From a checkpoint of a small mixture-of-experts model trained on Wikipedia.
Experts: 2 picks a token, a softmax router.
Below are experts of layer 7 (counted from 0) of a mixture-of-experts language model. Rows are named router (the router's row for the expert) and show model dimensions 256-383. Each number is 500 + 25 x the weight over its row's rms, rounded and kept within 0 to 999. Numbers have three digits each.
After each expert's rows: "gets" lists some tokens that make up at least twice as much of what it gets as of all text. This comes from a sample of Wikipedia text that the model never trained on. Tokens count by the router's weight.

# expert 1
router:452480514506463525479483501518496522513511502468500549508501512464504514511494462493513513460498483528516463504522495505519450490488518527555480539518502479493549527545506517483495489496532552499502542488457497506516497488518551516520441525532470493543496460448502486477498482515521511527449540494446492540482496507532492467520482467479518491518496522488514534509517505549497520492539
gets: ".", ".\n\n", "|", " a", "-", " |"

# expert 5
router:498475525504463454479530492400480522494523508505544500468463479484517515491511498501515539467526517492502536501469487497455443466533527518478473490492472513512493467531529527502499491511487482507520533489458492516503508549513532477472514513510505494474533464508491492480518517508526507490448532476473468493519513508507497498484482489549513507521506496494521500489558463451499530486531
gets: " in", ",", " of", " on", " at", " from"

# expert 2
router:526500496482513515530538499487500487503503500488467455489471483533483512517478546518509523547479473488502500512493498464505499512518503493496511478530515497494488509455483514523465496492491471502484478489550496538414496486499498482501558491477533458491494511524537505507486496466492525483514480504546498488506526498503490532488496537482498495504509477501502499509523517479531508504523
gets: " ", " a", "0", "5", "3", "1"

# expert 12
router:464527525489497489542509532439498543496499487504503491485474513515498503509486485504491534452491487479507503493536534461522512498515496540519490512482468523512520493457469471537543479497550506495489512483541493511485471482527506532479553543492484501510519484508492483445522524510479445472488493489497487501494500464526477497516501532493486496473499467493508491482516518522484522480512
gets: " to", " the", " for", " that", " his", " with"

# expert 3
router:526532492501521449508454505477529497494495485517516490435543520484528501462545459515479503564507524454458516488456496503460502495510491490486492496514489508497459492511515455460508496509462446476517538507532466439537527541504457502493509496478490470480518496511489513445477536511488487463552489489544522547539505480508486515529476504559516483517478529478495521508484486465495482507436
gets: " (", "\n", "-", "201", "200", ")\n"

# expert 0
router:468510489499508509470529513523509492538475490515482539536482474480504478515488489462516466488512504512489492498529503543519498504496478480485533498488529507505521483513491523524495525484501477493494487506473518487517487490436497500489484479512496582532496523534505486519516475489489471524478510482518510489444460505415512457497525515487426531499541505512485487469463511508498500478489
gets: " ", ".", " Ch", " Al", " B", "–"

# expert 15
router:484506489509519510471494501553537483530488517533511502501546488516530528472524460524536485542495525482462495495471477523520540518534508496496514460509527490478487528540548520482500541514528474476497495500468518518481486473487528530539470503510470518457483497471485513496475484544510492527481506490523513514523499511496514537482503519512487529513540516510499504517529505524503468457472
gets: " |", ";", "|", " M", " F", "',"

# expert 6
router:498539486483526461545504532484541491523461513496519467530515521484490506527535509516453492483466488518548518497494511477539496531494516464484516474537512512525469527516506511506444479548543477509515505466542501497470486493535496506480496504512475469513523465459493509535505485532449565457525491512527496504500497452488507512510511488478504511494528510526481519466521513515500468490514
gets: " and", ",", " the", " of", " The", " as"

# expert 14
router:521491498499503480511495507522484447478529508445514477525490462490496504504516542514483468521498478529533502507494489492457505490492507461485491491518472512507502478494496513508463478479452481511521493499515518485523518525459473454471488504518543513493481546506524505547487495437522523504541484474514499461455501501494546470503490498486493482524530517529524486516482472508521507560487
gets: " was", " is", " were", " be", " are", " been"